From a checkpoint of a small mixture-of-experts model trained on Wikipedia.
Size: 12 layers, width 128, 27.1M parameters.
Experts: 128 experts in each of 6 layers, 4 picks a token, a sigmoid router, a shared expert of 64 neurons.
Training: a variant of Muon for the experts, 439M tokens, 6702 steps.
Below are experts of layer 5 (counted from 0) of a mixture-of-experts language model. Rows are named router (the router's row for the expert), gate (a neuron's input weights, with its number), up (a neuron's input weights, with its number), down (a neuron's output weights, with its number) and show model dimensions 0-127. Each number is 128 + 24 x the weight over its row's rms, rounded and kept within 0 to 255. Numbers have three digits each.
After each expert's rows: "comes after" lists some tokens at least twice as common just before its tokens as in all text; "comes before" lists some tokens at least twice as common just after its tokens as in all text. This comes from a sample of Wikipedia text that the model never trained on. Tokens count by the router's weight.

# expert 104
router:115117165111146134161133109108097153153128091091124156116144153122116116127088108139090128152144138155121141125176128157118097091123133173122155188114117131106159123193107129121138102141155134138113103088125133093150092119097157083151119092108155114139130100085141114144125129116125131068108119138122114162154119115123137177100105102123134145088149142156140097131178120106113132086124
gate0:121155118121069157102147133080059088099145126119127157123096099145108145151167132112117126107149138126131126087149128098149139087129131129093142136125100089134117183150118110138134116091154144089108102111107128113097182105163118140126159125100124105127129123165152152125121130194111112136120149107130125164113114130097120119107094161094113118144141122161084105160117120163111147123115
up0:115130091116113127087137113121150136148143101167091120095122168122134116116180088099126120129131153136091062111110136103134136098095130114116071136118145092135132142118164151139115115121154136156156129172137116111147139103104132156086172090131142086143150147143154162128151121156092099137083146141121122165151140098132119121107134172164135125142128101127092151149135106160142134087087
down0:142125130087131181087097098140126140099116121110124162128108147113140111188140136151134149122101105120100150125126161087093138163119114128132124131146126101105126115110177118151103128158137116079104073106104153125084167140116131134147112106088137119143109150145184116137129108117121114141142111124160143167171122149144126103096118138169126146111126120120123082096120174159169076104122
comes after: ",", ".", " that", " where", " said", " when"
comes before: " was", " is", " he", " had", " are", " were"

# expert 85
router:131114160127151111116095119105201142159103091105115138103134170134156117123093137137110139137142139198151115122137111124114113102121132156147142153129149144089183144129137102143156116109148117068136127092103104119190076116131168162139114109122113112124132110127160127099101111125119100109108075118148087122128122127130105145109117117144119125119160128137143133116164107083131093128176
gate0:120125123142134100149110151096124134132129137150099094156189099128128136174135112151108106128136144106137184091162160152130136102103099106121117128150103115110143134118104126098092092081083102140146073161107140101135132147118134076091139106134111130144167152165090141148138150137143103163131133135114099133133159157118127125117118143094116131069111113144158174151120100136123083140099
up0:114206134133139160107113108143177179152143144133135132124160081114128123163101135083140148109119140134091120118123080154123142156128158119092101155136112100116140113116118128072122107130131115114157109127158151172147091110146125097107129155152142118118128130127162143150125090095104112117127143145149144105153123109170131112123082134091118061166147085100130112106109123124139099140126
down0:115119124129115120164138081163124114141156145089106125117107116150114132102071143104124138158128146136116154107100077087124176140156119159149123123103106126153159146097126102117113110149113113124144123164114099152116127147189100107123088105101116108160150130121116095115174102096164145131162098105120155188120114130157110112146077145133097155143129117116126109122120150158134179142092
comes after: " was", " is", " one", " as", " became", " made"
comes before: " the", " of", " first", " most", " to", " a"

# expert 77
router:128103170127139119136139104104127110156148106100115183107144139146140136139125125143111145124117143142147097125131118162084106109129135143152166153075124154119179149138148156156138107133141155114144150071120106165148106127125133136124102110135166121124114118101132102114105129133141088100154095149145080154095128085122089144078121106135152135099167134194125113117148083095078141119150
gate0:129148192120135090121132100142104114132110138101182101134105102109137089140174100137103125082150140123132146126134122166141142171191136126121135132105140151151117125114146145101105156137112114111100112084157156108148120165138129098133134096128113096132123142157125086126112126129095127144133138114117165119094148114085134176151122124098122153137119116145086108151180124087066135164118
up0:138155054120109141140123125142110107143144111141074145146135117120135165129122131105127084126071149128116089110117072146107128115119110114179118094111106097119152127119160117118118137103115139121135128100127096131140113098104125154103107183135142155103115137120137159097133100145174129118134096171130138182133109068137129121111099113164098144142145154132178129157083120121118126102157
down0:135099170107116157092131119163129093171169133113120137166123095129104137118171116136127105126111129129140128155144109127160132105111132121179122141099127126127081184134138078124153107163145100174128166159165135175119134073128074136123081109112147141112117123157133125152123140093134131141090114102107146118095118161134113121160120136131177121142148111122121115090100136112087132092116
comes after: "201", "200", "202", " ", "199", "198"
comes before: "–", ",", " |", ")\n", ")", "),"

# expert 76
router:140103141118121116127134109068118110154156099112127162124154152142157129146118109130111151130136139151149117115153120160090081121135107144144153154100116162096186150129125156124126127136126156121145139093131091156154097124102140109110114138112155102136128115108130108127101126129147115119125104163151088155103118089116109168079125111103170136088162130163149138143158051089076146107149
gate0:145121135138119121117148109120145130107099167063145118122151163133106109149149130124110147119103151126132121144102131117144134084079139128108107108162129112144111139135139139138147127140129086134142096184104092161135103137102136130126114129100156138126125134145123122160105100150089096165134160162102090178146125149153177113111094090121121112099142120065167140112128133102069184098136
up0:130124146099124083140100109099116154111125095110098120117130113162125131158140145133139157117131092123181147162136150116120148130079073080090084110146105099094137157117121105152166119131151115150150119177113104155117133090137123144116136132121167093139145145132155151126125134112123191129154131141119109137175148163140134105141144130112167112113126108140154119144129067123074143087114
down0:120116126130143104084109120131086101107135107133165096118125113161152072131053153165151124150145161119169176144091119104109097090156143144123151133151129131177137203124112164091133139110140145106118156137122135162145142139152133146148118127130112118143116120177127105132129126144138115096086149146150138147163115170126139116149119132118081110154131121125125133102115140124109128178093
comes after: "201", "200", "202", "199", "198", "197"
comes before: "–", ",", " |", ")\n", ")", "\n"

# expert 124
router:132086134132163172151111092104155144149105094131159136110131150116126115144147150135106142143132126141147160125114116142106115066126107159137155139100146133071142125139113134130121065124180170125105134069132103122144105107119139129094089135126144078127123116125159129115109106156088135095119126121150126134145120084127145166110133099119131112094158124160091144129169108090128148066148
gate0:129140141159130140136125158085116100144180122142095157117082146162103107147143164139105167153137145140114118145118154127156162132159127147131161114126114105102136096133118154115098101160110170102142157120175151116147116088124136136124166143110094108141123168132089208123135090112114126141136123159168115120137162120144155142105090129113126134108169174110133105103135119149141131179136
up0:139130139122148132123117121151172083166135134142161151156172123130132153149151097088196097130116127155106111115170143135109140169092100115114148119120089133139140118063115132142111103134165144143150114140117099129133183148151097124145122138143090095133119137115191133121117152131144105126109113097121117088119144153117136123119189135088111101136187129089130103129118155108132136122120
down0:115130145118058146142091154136073124108148112136108104143126127133120102152095117126116136120122104117127111130116110103131167118148133158134094109139172151111125151140104142118116172112123090118099135096118150125132073118125074122146117150113101141083098109155117103159061145129140146152093149141175136166107123138093173086118113132114140144086100137114100112173119087134146124119133
comes after: ",", ".", " such", " served", " as", " known"
comes before: " a", " the", " as", " well", " he", " an"